config.yaml
hidden_size: 224
d_shared_expert: 128
n_groups: 4
shared_expert_gate: true
tie_word_embeddings: false
max_grad_norm: 1.0
train_tokens: 683400000
Below are experts of layer 6 (counted from 0) of a mixture-of-experts language model. Rows are named router (the router's row for the expert), up (a neuron's input weights, with its number) and show model dimensions 0-223. Each number is 128 + 32 x the weight over its row's rms, rounded and kept within 0 to 255. Numbers have three digits each.
After each expert's rows: "comes after" lists some tokens at least twice as common just before its tokens as in all text. This comes from a sample of Wikipedia text that the model never trained on. Tokens count by the router's weight.

# expert 167
router:124097099141123075079149093144136136154157148146102145118197138136122111075078125111112083117129062138138064116092139103119075134152171090145136126090147164097092121129109162100123170129093132108164108217166152163128130124151092205127173191126143071178211142086135093107121097156127141116088129147074078127095161150154127103121194171141139173148139088149125125149120100151146169137098076111106128105093142107160177094124127089164114149059166199099117115116064150146121203143172096149072158134098149124164172174131094157153137131100067077165147068073130111090139111146066112078148157156129116086128158107153088112111139116072122104156142150114129099119092103185074143126102
up0:116126124143134157101121027155142127105142174130122056093114132121130143127151109117155109145117110186103174168066071168143125132192148147132126145141082094113151126128072179193153094098110168042119180153102109189167102154181146152046140175148098093160126156113110138171087129186081166148158119181127155117084143115155111147095107171161118140197053140155140157189127156172140152121157114114136111121091166185134132120162112147163119100154100184105120094130092132162125132133165110123112150079147132070110097126141154101112099134125148062084114136161103127080118084143053130140135121111156105174114105075079139131121179162129132099112089165121081153127056145101072135161129
up1:083118120134141126155099141116125138064165148092170103142177167148148128089117136144125126185125085152109087150103144189062171139134136159165099113121112196085081134137082129136111116182086099112065083142116097148087140169146127079113118131094095097131133145120168126103130177178079160127116166131089137167128144153161108109161231093112130202138140093075131148163169083096104147196091102199028101159140113142068155136126081069130114165096176111139147129193096154099135131078154081102137117110169143127087099107131164123149110118104111095161134091160135171104101159107103134129143080152140169177105150135154099140081085083099124114080160173176096111146115109133145143071143
up2:116109096149134135070186139121132164094142104105127111140112093104162109180128121157119143111166117176139137105114133101144147168091151101139063170099121136104146085135120144117154142061135061126103132124118114167137066137157119156175126100146126190192124125130067128146067188127120067116093099116152098114104135205106126127106128102085193189162150125094165145142156061115061095159113124120136115078154142112094139088136161136129103123133196162101136106121131165128081077113088102099106163169134109162091107153159110098144066149146109094134146170146016175115124121153119104204081124116096145187120133101163167102113144199114183161190115076083110115168114105117087102080113
up3:107121167094091156109152070154163136070157110127192127147122111106121108132137127135167133170103171119111148125092127112097145142090161120111111039102155090116075118133088080104097146082022138131183111124115120157153140142142122132149135126136141147101155143072091132153127171137134127148107129134100073119075067108143137123104122101155159138114091175165148083093114111107164084079091187170147127131096086117106118120073140179126160126178155186109128071132196059138148116165110088176084187108110087147129144151120133140123104057114094103111095082086200125146101083085040134104150157184178136186138087132165121139106118103154105136122136142078139138076136090077115057111119
comes after: "0", "; ", " |  | ", "–", "1", "6"

# expert 164
router:160093120078181098141173038144121114111179097147171154117144141118168131131141129115145069120151112153110099140082116114109085154153160103115116105110148149138078127103091125119088108091063156088121152171136111156139078163132086212132178174153119061181132182137086144087089085192148181119133079122113117135114197114135105163061139170163163099117094103152165108161113151152110174108091089092083080145143084092191155103097097107213169134078160178095135076142071150194139143134169155108119145170104114124132150149083109146103129116149114071114093115160109145121097125158074095105177136159105136091084130058118111120135142103101142095133116179101123140134105115141078106141125
up0:166109137081137073125069170125177140114173150100118114140119206154075147089114170097078161198141163155114149126111087104168115126121137168096119113096071182154130114119086136142148095082124114134119084112155177155198101089086146132121175120160148085098167058128031136126161109107094145057148102134116124154054114142178150142125153132061131115141105106016177117118136121114092157133174131172115124153139098149120119166111137095157138165123125110135117107123168149164167112109165100103146151153159172199145180128156187120089137117085091126093164138133119121122134150119143114124075109168134034071147124107126144123107092133085146129121173144110130147163124165202084118139101
up1:113117126113096133129098180113099206151111143080119158128094132147116101162104136116129162120106105111101108098095148124145153084133157132070193142195145175113102178030093177155153195122070105098143124114085095166166106106167107086070099115128140030113150078149081113136143141127065170106148128121117099119116109143120161139110125129121133105149145161137174116146085159118122186119111131103140133086177101113121130051131105151159157082094175154168074114154174074130132170169133151136082149127094148170129114080143114138115166115124112092116153125091094127068082174141128100129112137101157100114125082123116074152108154130125143136190106190041168102082120183146113164160043
up2:107149115117114139119152081073128119134181147138099145144166124175112075179138159118120158127120115127085090069100165195099159090110128159193157161117080092185121156115135103104127123145054113139096116163159162146135128173177147185153141128162218129128124165137120026134093088136157107149144106097170117126173164062109119118101135170132130104140119093140112121122048105143097167173161197146125143021140149115140107129098162124080187099159081176120137102087174086046113159123139119090118110137134143133125104117133086113144103105136102090117088106064122140158139126167189121066115144142147138115136087123104120182111170128147156097088112138119092121169093100091161089145078
up3:133097135110116127141145133147112123043125107163174151119156126169070138149140163116148114126158159159104064136091148087108175123188117111161167090188153147130132161133118136085135076118128168164146136136136129185197155142152130168185184137144108118106152183133084117136150142103105170145095051095158139158178103112145101128077142120102130111120124121144201068092160160126142184116120166157132120141188124133164176117156079090180179188101113173150180110131142109174165115143157091097141132109157140084132136154121087182146117118114158119134086148151110124172177122114121100153151101194186160105178178132076143157125058167054130080105178177084111110101145151125083178150184
comes after: " | ", "; ", ": ", ", ", ") | ", " ("

# expert 3
router:135126093130154082140169032169106143111162150141153172136148143203108126110045138138168118124134098126069108125078132141091124139187119082145120084155125122131124122109112135121108120135129139080125168188116107177172145158122112174146158217145100092182190150133129118082128081194119139128127120158095139119141151116174102114071138124186147118128091078093121183217144119183102165107151036101107137130081139117170138119135134129198103174061167162115120135139120105159165176099161116116164172115125152104135105149127142147099125107128108047141174131121128112115121117150099119075172105203105137100109168075099092098137129104097105101159140148113140077080091134179101135156085
up0:092204111151152148127128070088124074139171092157124140164167108170098116134096102148120183108127133171106080176122099173080119155103129133125132088122103138138146087171083149092122102138123147104124110158151127110178114162157164102132149112156094083135110156134080117092149118205087138077144210178077107136121174143168147097102156163130140101139131106136163116137144141175137136096143078237088091144045119110117125141109120064132041122098137120118107084088134153113080120135178136126140108092123176133108195100145099151100128148087088148157133073089110148124115179147138134104147134141104111114171104132157188122136173081142092184131134252132118120183093139163121141117103
up1:172109140121148111107160097179112167101179112172085158131150133113130073112118138092184178186141102116165138131148163080117097208096129125089162165197161126169168147142152138174113125148107166101110192119107093151144094091124142155101145119182167135137125108124102054166153153097132098163113164170039153069090109120111097108030132128181143109170121088218167167207170147167121112107115163105136116158144155130176115120102152110158144200109142125146164117099144102120160101087151118120155129114117128143174107163136149107137112120139141119081153117154098163103170123112126140089150080137148049184119113096143143151142131138061073147174111135168070125144153122145099176096157
up2:111108148139168123130110126159139198065141179088104076067171158134138104177134126188125177164081072131092129078103129150170130117152142137079117080124091121084056166101090096113134106158111171068101157198064085094095141147103130144132122088117108130137130131147078143109130121156134136104147079124111129085104123167147146083126130115182066118132154154137146087114107134184144140108094126181131159168119089102139111171130130110088114174065111125147170152121097106117086076101088094144167166101129169126072160173168087122171140164135166162130178137168060145195148152185141135137086124144174173123157158121121156149067117139171138154099187189123115141158086083156137187131099
up3:162135145153114124139175080111103185090136160148119072123149143065169130205089130166161169108106115058077113099112168117106125131109129118132124152108146129183143140100166117156072136142094158072112186142156131109142134140089157162132107193147109112130157122086103038146135085108141185122110152115137120112109118089124116063054126099162142081122181138142120095160138115127107141114051091080106109134085135141097123160139183203143124175144079125133139178122114070133154199076147140138183140110132069155118146097140093125134140096115108151117160065116085112082159081090085127059091133145108167139144136114160120122116113124068126149171142138065148155145110168186076047134124
comes after: "| ", "\n", "- ", "2", "1", " "

# expert 234
router:146135089096128059101127085136123112147164145121113146118094199164136149066089107129115126102155115175093143159080100151107066113137179084154105096152115179110141123122126155153154136142054133058119155166117146179185144174104109186176175150113145056166106128077094105113103117123152120080148133180107114140073150095140091142131126152126212132165126054131166117172105109148098184181106074105130109132072131108157139119153127068219111131106127208090101099148116111134164137147175140136110157112119095106151096152102131105152114123106149097122102097136122131146178092176100139132141119154056170102103140058149078113129151153129114138184122174102090130076092142182075120130103
up0:070128168083117085058119160154102142106096163163161128129145123174160142060131115100150149107166161099109146113093115128108120037120146134137148170142143134086158154167130084172117141154149134090098103156154161209125155155143054134163105129151119126135148109172209106100151124178143163153117092118121098179125089116146087060157087059130105132131146122117137093097125106144124126090106134095097117127099119090107194187132147102169109063085127121150113160135094123089122116175142177099179090143091139092142044169119110083129133181102173115109149219119161172075152112133132097165085094058082128106161114117152123155106102138133092078129126118148136055077137102108151084104115
up1:167130153109150120126106123185117134102107181129165155112138130197119083116176200111097090171160167190098144105101079095123198144114115115144069105159133122120120153106135131119132112128117139127167075125173118125152152141136126130157126104138181167102154176107158143136129121109153137155053126152152133159173155163170103090083158166093164151121136169103176179138189079156125148112168168179102115092162143157127184159128237105145181118120119183090123169129132134132107151129121126099113140183097144080120161187130113163091180128163174106127139158101173176129127158107147093170194151135127112135137214104165095116069112116054111022148172119138111152133121134120110106086152
up2:153124091117128147139141138094091110078142165180137093106116117147155141172117147126080107095084119190149120108126144163125162169164110129070071155137046079086120136103114125101105162120133128138147060106149118141130094095111119146158102123110140087112150077080158101067128148117095129129106155172163147121144134164149154038144123166140147133147163104134175116101103099094129116090134179136136168149078158149128225150128145165163115119105167156128133201118095113130126165160161115148176174097073131157097125140212160136083054100134110139122144141069124163136115150111108124130098183179125146061125110144126138114118201170116126082166180021132086128086072115158101065151129
up3:106147152113139119147200145162166158151147135138110163134123116154183086145077152141158090147130134134114160133144133167153220135164119095100083148188092192114109204108092056156129084115100161128129149136090091226113125155095094119083087153134122114097151100100139109109122095141139162135127161093121119114139146060127167150172146116126150119137085155131129185177152104113142076175071051107145131118154142099153168164117144169115176067150154082160132168172102162094132128073181138147169145153174112101168100093143129104120112194144166095131116114112094110135073119192098154181035156138128094141080127120097131120122079131134076131154103152205138073141144143136133114135151
comes after: ".", ":", " | ", ",", " ", "6"

# expert 119
router:124113063139107098078126085175153177126202164161124111120108120139127145104108110143161093109153065162147146159000100147107090128136126139154128089160117139142115119089097085126131119105086147088136126161107142191165119142106094216125187141087145070162133191131124160101105141145115187141118157182099121140099108143126144103113168176136175152176071107164161154183125106112173181101116074091109161133120167120168157089149148131125110092112120179114127112164116124179169173186144112172065168121138114143147099159135129161146104136131106090164075094142094136130159092181074095119169156171120128114108108086094119147098135171074108142097102184147079085090086132153143095106112
up0:074119134161125137117143147125148128127125139055124145111111132152149191152177172141136076132139070142119108094102120155168117110113142150148160153087105146103196142141073204120135082164134116073163147144159211087149160112128098130145074123129090177075103082103128141100090184121164109078107084101119134138091160151138125114185129132145155178081116163116097080136103137078177170128144117129141105069140144107156049127044127179129078210118197132139117133101100157153115146136123147159158122136193094119189165169094120098171166134095129145060123074155124121094098121101150157122111114182109120184102117139121154133125111178145032117112203145135096144121142116097118150119128
up1:103173156146092170163131110143140119120140131112168126143146108130140100118053116145160114186071085117084090065139122109143127122122101121138118191173109180132093141110079130064074122128101134137121106098156144109122151156105148082094130175127043078133148137110255127082167133131155077114073106096132153101119136105102160133136118109151140121105147114127139177170146126128117104140179083106164153102107095150075138100094154135137171081117140171128086156150114190088151113122138190137098119147083154142112087148109116126147152179154178054110122131090193099076113121114073131192136127153108098171149113160164128115104114097148199130110117141113118149095140069126121203173158
up2:120119127128155147129109078171095120172137090165131092164131131085131147182131135139051130111130141160078122121118119106120114065135099140116189112107171117171079149116136109107109080088129191121104162125130165096151135172183146142111162149113177086209155134153164208120124120202123116132162107162124112173075119085112145178056072135155110088181088156109092161144179142118124172125086122094094113147035128110149148151112055139143103175085148132064103145178160106093138128187120172092136129104167125129097163140153128069079142152179134132145140131151116088090150123147110168121140159146170168078101074127133142113122138128194128068166176115115124104165122100050134143093114
up3:145049114128152117148117168161110123156125136163143158143124203163152076073145056120159116125097128128115145120144095134087149175179120044145149087100028135060127164107104115116178142118115154129101119102162078172121148112130147171104156129147148125111155157115105100109074120077151169134094075142153194154114099136115123130148108082135110135161105163158200104180137076161116115111105077082166114124123102131165082108117073151124154095110158127127147184120114158117153121207128171091073192108151159101100099105156116139134155135190121138139139074171086114146094079153164124164134160099074150158171132148103099070152137153149080110122169051158143072157105129166151095115143
comes after: " |", ".", " =", ")", "==", "==="

# expert 22
router:142139117103091120127188050151122163157146136148158149160138127157152168119067125125158083109114099137126077133056133145061106143153143114110129119133137122085092091110091157102160162150124099093098122161125091192102113140114078160131192208151101095208157158072172107065097095152127179139108110143105095137111156103166090100096170170164171129141127041133136122164143141148143180109120055140118103134149157140158137081121114101204119163090151237112141133128107104177147182126193133139141121135101157124175097128093117170147135130122100059158133088115101143104107137144095089115192127192157129093113119102134085097169113136098176091124110129086132129068117129160104122134091
up0:089162118125097167131056146100127106140166160094086124139162132124082130107114155119115105191040073125157097156130148077124071144128102183130178165126137144172096121074120129125085143081074091119165108168152126107160138146143089135092105122142160114134186127116152096093068154119145120107140146068152145165142116126128173095177133143132124121125115078178183105120093121117092114142152164056146127166191129083075175113113135113098124105189055177135079120121064133131131151119130113160056136156127125150134125154147128079103133162116079156101131091140099106095131058182095120121105088117074111205106166117074132152106126158104138157124195109061078131120137063166093094175122
up1:122129156162144090140141121175181101120148109098109173106173141128138095124108089124102129157155142102231069130122110063101103090096133114132120043155103124084082156139176111079127165136111129126121131162130138156109126119107146144097135139176121130129173145173122114132112147028121098150140093123150106196188164108154105152046127178129150098111144107120118115142109153201097170128138158093152123143201163186146138126159153132119155136115139123118148128121146112183078177111133100168138124106072174107113108137091041184079151107157099081116095114157167134141099129157165140117172111160164075132086109135126072138152119131109125112137023087147113173078123123067113082092188
up2:146121126107111168107082090111123092161140136150078161124151155178114097084068144143098155154105159133152140078111172127182137220136097075151141094122095119143146144161150163146192160138177142096098096152062110136115176110148145165145146169121124135091120124085151132166126087137079134143145093114075128091141073214149156073149145170076114135145106140112156115134136097157162090137172139095108115091144144215203098082125173145148121131076160124132131116127158093073071105195144155181105132110087115101126081156149142170160158092145122116090067135135135111130150206152175112152123168098146154092081112095101096143092167175097127141104058106198157122080132140145144100110154
up3:129159144096158112119082135140153110107145162191182152116165182069112059156154162159136151155132137142153108152052074088136128121152131123090036105126089125191111106148163125109144124064071166169109104141140126098164114101103121100117177105147199058123171098053124128094115068118129139086177156089162140125166060181141111168117135095150140163089135142107152166139100141168162116128151144180186167156159119133062145152093117147113130162092129159078161153156150135134075089109163120104111146114112165072117144136157149095157108199122080118106125057124118100121095126136129133146143140123118111173094168156076176145102095088150151120113165174139129179186103136133121170078087
comes after: " | ", "; ", "| ", "–", ") | ", "- "

# expert 211
router:087085092104157069141160046202157129105131111173168177151105106160131112080091111162137079149133095139165107120081121124106108102152137136082157140125130157150129072153119128135134114121138131058124152185089096163113139111171120169142172154096156107184170136107104120106139119185100129082153109153117103134114129154169092119122183160137166170151088105173136115166142133200143141130114087160126131134128163130182111122143111139167113139117145255113100079124095113168132171132193148146109196084126148178137071162142104189141137105155137048159135121104138134099176147146057119154212126127157124113113130083097119101130175168123155137162132146086138152105049108118119142109113
up0:175081119072097132167110138161136155135109155071152172156068126116132141123082148124145101112133108108113155089117099064060107109176153066109136110137158108121123127120079142118136097108146105123144168124130167119140033116149089151139114145097078114149134071141093069084120114104126168160142105144098145107089161118098157144129161106094110190150087174156154117134102186126146238103123128129100087082091126141146139101080096165201108093143164116173057067176119119165132122100130120108111114132154140155151161170059104106150156086159152101121111120137168083124174137171111135172142101091161076157132130068171096113194173112123074161165084126145157069077131126119189115120119
up1:159089155120105156072071087130116099204122113160100115131157100155144137092100137084141143175136135107146122157132096147170187170121142124082137136091155079037076081133106099095096116088123129103111097147166114105181124127173124123189149132159103102187077214116130114103092127139155139058159137100172120122089128124184074135116172168135146092116092131174147141147111135164139134130159117110072092155128156152140187138125137160147111170104107153143074087122093157084076059136149130145084119088142077138113131141140094150124192114128158142155105083136154118109163072156152182064145046126091183080168194138109165136166099144110116115115137164133117139161068157162124136185110
up2:104110112145130134151125137074094144124124110084179141122125159153106130155131074138155091176169128166125123096125141098067168136081128162093135137147133146146135154096122115056127077119137107180104109201107103199112173120112102121116078184105114127112130067143136148132149048200091178108107150127151133124130125112119171179068123098083200125167098093143137111125132138141129136091055098065133152115091164080177191136185099118138134078149087159063128113116138106126137154129125149136124167123080110167135100093080101150164071115127121085126133170076125173095142160128146123109162105121084114118109133076148094143136050098126168164098067227130174102149147192166123162114161
up3:105129124099162100081087085124076086132107079182144149151095137149163135123156076089093096131131124152177134142131155211107115199145086226079187123140146154189148133145148123141148134122187177081094130121114156142126109114153123136151151158135124054148226078169188110089127153184090135119154127185163133091184147156153097120125130137132167133157081102144112146138146190196145134093105153130124160198132114167169141152150177119146154170134149168160085087117114106124096139181171155118135176074103165101141131170187158139128121147171116113152193121094140094090144173141139155138132133124134088139138138128105144131073171164128124098203127096162139130143075155133100165104117
comes after: "2", "\n", "–", "1", "-", " played"

# expert 215
router:142154100148101146147206042181154141127187156159148136119156093122143143119071103115121092137126109132099049086102133094101079115138138102160113119107135158136095140119117166085152121106111165095147156160137128181177137170145130145125200206155118087187181140151129146100143091205095145142156109126107151123105133112164126096113133146136156153147096077110137109171151150160134175125120093131073142089136140130144068127128150107209099180095155253143116147117155146140111126115199124168132193154135151129147115163134139144110153109115135022137131105145174138131105101155086132112170123194135114143085104074105099130132127132140138136128126115121109094112110110195151205118048
up0:127119113142066166121135099153163157204162080153080173129106192095084153166115180138109108138096104094164096184073163152186132153084082125152196059122055118137174085128148138123112139148138090104138096154167159140175142061136140130161158155184124169130144103113034166122146191137138135196125113124137155170130148089134133165129111115121141139137026120146138141103150104152145122173127069175090115133133188118141133102121161142127104170124152172085105097148116092108059118085108124139102138096106149112166109098096133068100136140089181139116133169153138092148129170180163075103112106170136053115079186153111151171168104116111136117104151137138107157099151125129133103157139
up1:137114081095124149129154144113091119143134079193165113129141095102144110137100073177073083165082069133151071172122133132114142171171096179141126117161129165097123161151097157120093091158119114108178115130122175171126186080107094125132236230133152152101168097101091134135099175094102092161083054081092103130112111133114155116137172143106150121145091093144157148110162166171090084170174068127120117153139140155134131115161117114114061141098085142095085170223141094125152123127114094098163115129058171117166103129167131136136139097100133072207168125127136110133102100122126183184126098141132149138166118129116122132091150186111096173142112078122121137124157130150172157111103
up2:119207116113116114099147091188132177155146159169106083075148105154160118098110172055132125100150137110105115120125145166179138120092124094111196158117130118183092064099193080161107187069079108148084141164113166126106175114124123135107109097156095105148171106168157124104149117136130132136083106139110154135139136157133132144113159141127129135197147110079116177113090122081049131140108127163145147113155124053112125084155074137130071128210155110141134174096113210111187139100099059148111145121130107151191155137116128121102160127135150110129129131114104145096118163127099015106127083169119137108100141125184178129121127150102128145138136077129134136104097179090162122139035
up3:133136120133111135098059157121086084116113079151122149120140166136166040095146165137125136143105123172123126104084081111193082148148111125125115119125173107149101101195172187135202125103102152090172158133157119094126154118130139096111150116157152121104187122103142139122119104095165108173151111161092143065184131106155135113143120145142172173202050125100185135117135100087173132173109138150068079164144108140097151100178126149102104132108127183106093128088184154104113194128084146073170108114186164097109163092123089158124130127079195109100092105171159142166141114143135144157192049137123131151143157171120211140140087161117106122116093151134173141140105067133174168141111
comes after: "\n", "| ", "-", "2", "–", "- N"

# expert 36
router:141118132075178084128133087189130152113157134137140145095128146164143083087101098128140117144096077102101118089050103117125122131197158109124158122106111111118083124106125147102125175101057120091134199207113123179152158156126114190108184183098152105148200138117119161062105070174138140100137112144137110130078124132110071148134205159179173165186130110117136163180081118158144150143119081100123160147110125108164147101134084147162162115125164210047163100123114129137136141131176089130115179126107153126155112146131137119098133096113095078123149050090112130131169065105103133135160112115128138121109187028095140075128128125122106144141139143112123112121072171175122156162104
up0:141154088161126111090107092117129120121166092156127120177120090138167141082123062128053070145114163155070111145068082147077155088123126103116184118113123108172153115116142136117124138159140100127096142158129136135110116167129034085141202205087068072100160152133095125093063101172147150143109131116129141083107184176111077112115116131149094117158130127146155151156115159087067086149127198127115169155166132139121141144124131098121121148077109135132158169051139126152064122183184201157144104065166144111156144125124165104146125154171114175157104160137143099135126134141132146170193125170098151129212086147079107120118101079139177157155158135141127122185135097131132156162083
up1:127135164110095123139185117126160146137184118070149138132111134120204132113163120142136187147178151120156085169133146143137123189131158139118071158118130135095109141093126130159164184109079151093144146108028141187130126122107120193050182173177126093123141128103069109089098092113185107158123120110111111095106157131088072097128073069123147098175100122140153113111070122061121143143087090139147168160175177157131112100105117117163159157147117140150174093175158057120128140047137110129139113104168136123165143115149139134191110141116164110069123123123135105169118111153065160178164174168150149142137204087146191149073153152167134111080131110148172120095127134148092138085134
up2:133089155152107089097090053148111164138144137133122119132131168133153126043132138148105097131131089140129136109072061106153141036100152158138104127178096155196095083108147131116085149146115092121120158146087117098130103130138116140119113152091114078125107122131124131052122107168096142101130149114131132123130182150140086096034175143151122146183135142136179093119132152149125121112171120086156103144132073148125178119152114151157135083128123156090138176122135220103074154103199184177129109151179182156121106145168113072127075118145203128124167108094126171094114054122092161133151086148107119134109125126135098156190138168155152148200227153109078140162099125127150160143126
up3:104121147148170197149178107155115127124116103125173159100059180086140150117117156168157105122154129127104165147075140114143140119136106094101105154149126155092142165081080147134094072174092162109184105122140111146093155127120105116135177112107125152169114168102067122095163156118129131163086114124092099111048090079083048118100091099130131085082093153127130128157105087156198167114113107116176140074153141123160099078211140099147113122155115150161147147094098169140110109107195125197101191102098142128080103161073110107079150156143175123131114119131118109149151116207154084130093176123056172139123135130120157118148129080160174138080118128198118143172146175171082135175134
comes after: "\n", "}", " JP", " km", "3", "4"

# expert 50
router:165118074118161124074128076199132108124192131155163083132141167121189144122085063160128132111146082154069081131065124146109085136159148105113138116137119157184115137120103114137122140126080124091095125138096111136151098143117092185125143168120140076178145161158120122082103136158121137133161144201136065138131140144180112147093170150138175107153079129169136141178149104238131164120146104132124151104133151122118154080101116172156142104097160197085116138109127110170123180081169123195096187153052115170112081129098134121083113130108129060128172123102134169126124077122077117142136132188152125098121123116118168115095130115087165085112148160064133166167050122144156144131069
up0:122096096093101142095198125126091109132171109139128106159157192154148143155077147230092167128170144137165122110104199122098103081125117092135112110121149115158125086114137107145137177057094147148165125125136178160115161148160148152154099173085153124152127094123096123123129154156111102146153174116140091162087112140150147139124125145102138104086180172160108123140119139093123186101148141101094122133108106157182091186173118100179085120109160159172141168170147146150162159123145084183156168097103134142222082139129162127045160070132145127131151077128201128174085111140106108109200131155134154087088137093105115140125191091125152218164120169122091148144085131194115135090111
up1:156145101174096187088104126212107090106183064123125126127126151121134163162149130205128099173115132152191164114061113153126165173132112137155099085119114068151089148170108141087161094102083146122146039133145142152140076122124095164147182182102156155160161117131125135081123117146137105119151086132179122145129102075114144113135091182168124129162117172165106091130118127127155072144137091132149092070156151156140115118124108077126128119130049171053133143103146144164114137204184107147115115091106141167076104069104171138044095144128055143149130065126133141130114119121116122130131212161144136130118102083127124127143150118141147095124123142116077162153200057100146131115136
up2:141138117083113147098133092195093123155167136174126181154170129164121147114122136134140060158085123181176044095138116133135135189138130077164145159249150168110117157067114090146164136124117106164095158141159165119156200132061107141144100134132096094141184157145152121116128115156122129150105116149116136133197111139060156105153151171118141104159099101147100161185143163177121121087136160091120107084131141129161097156158128122124166130052090166194120155107130071124067134094120111171079118153069137137186132120121160124087109140106119057107125160174086128109107161182131075141150072166134139159100098109147104157147148123114168114139124162129045084144115133096103140108088
up3:154089167163138136130148102163087099179131064091169149152164106130119083078146125188151153102142111089129148098086175107118104094089154090071134155122164103120110110176116082087126137147093135126105167127131128153146103117115147197088164107160184113123105123120103118094133117130106144143180139200202104104137109156111116077084129133137144087124064095156149121179152187198122137112129153154156124164105106077101081124152070114144090205085127159137104116087134114222088172104149169060119090099084106117147110137133120174139111174121164091106113100095129149163076056141192095057119068144122104148126109155139114095165116106133121129145100127126081151175078154131164158098081
comes after: "\n", "\n\n", "th", "),", "3", "-"

# expert 206
router:111099130160168074146110052181127103116192133141157145091135159146162120110093121168161094097133063175137128163083139105094086131122166143120103124102159156138109101127100177136135159098133159098147203140067136170158092164106112184136125205135142093217179153102130142098118109181116151127164110183144086135128156076119117107086181141143125122163035127173176137208155081194131128086127123130106131131083122121121136110099123119151117103113131251100091078131097179148118203174217090146126179164115092151111120102145128131086130084105148096122131096110124170112139084115090127118114118131105139129140155094099122131125159152137137148169139100164134121136078124129156130136095
up0:112103179160117137069155170079147151088094185068108086156074121196188129123167097101140112171101115134048130177095088111138114155122158116116117107127103141079069180121146147130131179093132146151085178153130105137127109103140145130111126114143096106106115096098116170138166128101095152134129137123133094150145128126159120123113148127176154135164125082123100180161127114136137148120081135163080162102098094164172204114209142152141050143136135172117101164165140209117146100116092173134074102188097072151117162179158177150144071127123097083092103142116179173093195085140056111149142165091111100163104127115168163149146103130135166103161088177129141096139171170123167170095111
up1:196151100159176145089160052102142101107115107118122103052133093098152141100111134099200148127169084106111140162118158073119123094171128152156107103068167126102129128116126119134127138163072145053141121165102144135117146108111158125135109139151118137132114120074140089116128105162154174078170167103099151092133097120095114106061119153108135136168108087174135192157146089149184159146146134170084072074074102106151126147156146130128067129115153133145125100102074145105081121082114090162080110150133130202118154186110112086100065129051097112190155149122078171133211126147070085135097139139099131141127103177082111130157103093099125080139060164171139112157113126137104150134070
up2:155156078097142134148159081157088143154174187111166167128110129106144135086145099179115074123119082162139151154078077107117113118132113134099134072059123144105082095171166180151087128152087146120140161108110121139102078139102126108116129176101167103166142188108093151159083063132158114139175117196156070146171134144132102111104138140138120080164021105109154164157054166126134141095099156054136129176103106061131075125137115103150106108151091145189105187136161144125121142119166181168103132101146135118124188102163145094190088113086130153068148089110142127119157076157127144081153102136150165119146175137137108135112129170152169141168136133149150114182109121183173163143077
up3:114089167202082173133159147138161166168115065142149110101104155089104111097127022056131171148114137067124103108122051133125102096123127171066108196102155148093096141107126194122128110130136121123137145114108156130158101115051178166105158155094135110122160187138118110110125135144117123146081112159156120113141130167114104091072064144160143170151077086135093160094092133194124112105160094151141175096073163152144082161180183141129107173160124185107137052083118141088172134176063150117100139165110121098145142158167103125126086130137102105129137115118086066151120131109111173151107105134131147095160143104147131138162171081142226118160088101133109136116123108140109153128152
comes after: "\n", "\n\n", " is a", " belong", " genus", "family"

# expert 136
router:140133168099149145156142027152085098151177116149108111078116128133215150127163113151142106105181065167133141139065111108134120145173152127102098112129142159093120132100130159172128143132100105094129166164078084183162084154109126159191168159141114123190136187124124126094103113201089198093147108199147122106123117109165095117098150170183164091144072086125156132169141139129147197154107117086085122136089133106177153102113129099227093132119089168114125127163111126142081143136193110159126127130114103129169101149097150154114094119104111024136130097155101132118137108135048126144113138187134136129171134074119158148139151172118144086127101168104092092104096139147082136140095
up0:096109111148140113151165118089114137082136192118085185173116095104145098077112164131142121091127132082107077119118186091149096123064168110129113148134114142074126098174103140053094074094139072126121143126088114126122102111129141192127152134096083147171135145118106081103140119109180119117105126192149141129131135115148125089113242157143141111107102141170155081109118126144127136117129193072190155118167127117045113121118143126112127128180059126218125066148077131164101179175156107121085119230161114144125122108148109171146146119128164127097077114216117120182162082154130160160098083107105161137104182091136135110158157130153116112114152128093121149118136116097078128119156
up1:111156118158129136101120078088140088138172146167111094057148158137200142162162157066160165149152140166145177193084093170163114156092106133138122157127183113155106055111096094136132118116096117108177142138126158091173158099113163117175108126171127133102126137101112107060182156131176150126145129143102193129117094109157134099174107110188137128126125064118078187125102098119123191121153100080078103086126131141120186083116136113149087115210051170148102067094178160145131125135133074170088115099088185148097139155090158121172155100112082118089146118132164062113115159101058126096130178132086105151150118160093131161125133103105116126106109167069130135094125165157144155153108
up2:085112140212100123124125137146138097151116158100120151142166131153120102110139088184077161122127123122120139130101140083171081125076161165154133122175140092119110140101117192170117116116185109086118156154093148084157146072139140133120129135160116139134112085123133112098165119184097089199127130169142142160085090131105107108085199108157086080120118138177168133123102142178115182181185177101041120167085160138117151119143129114146133091158110129091080107169104153116068203157168148126117150104118119131146121156177181138122112096132118147162133134089107114138196052101128120195096166119102085131144115148029124130150182170172116114135149071113132084141120041092165145087099
up3:147110185200155128104179076144118112054125167124195130125110121116132165119186127114148096156147075150102145101138089138109180176183112094088103133158119167133067147100149124147096150131115179108106081135164064142124113141093154112167179117150127168158163123143131128098103000090088175101126144129130160121091141171125076128109100128148156158170198096066105175134166120102191144100136144156115092099113088118148101064085167096148137132113097133173139154171092133107100139109137087139128144110147201123127163194122133108126118121087136108048157151075129110196096155156125133110180138180141148164061132099143128160092103110141127113127116148156136102157165165103134111093125
comes after: " in ", " ", " (", " | ", ", ", ": "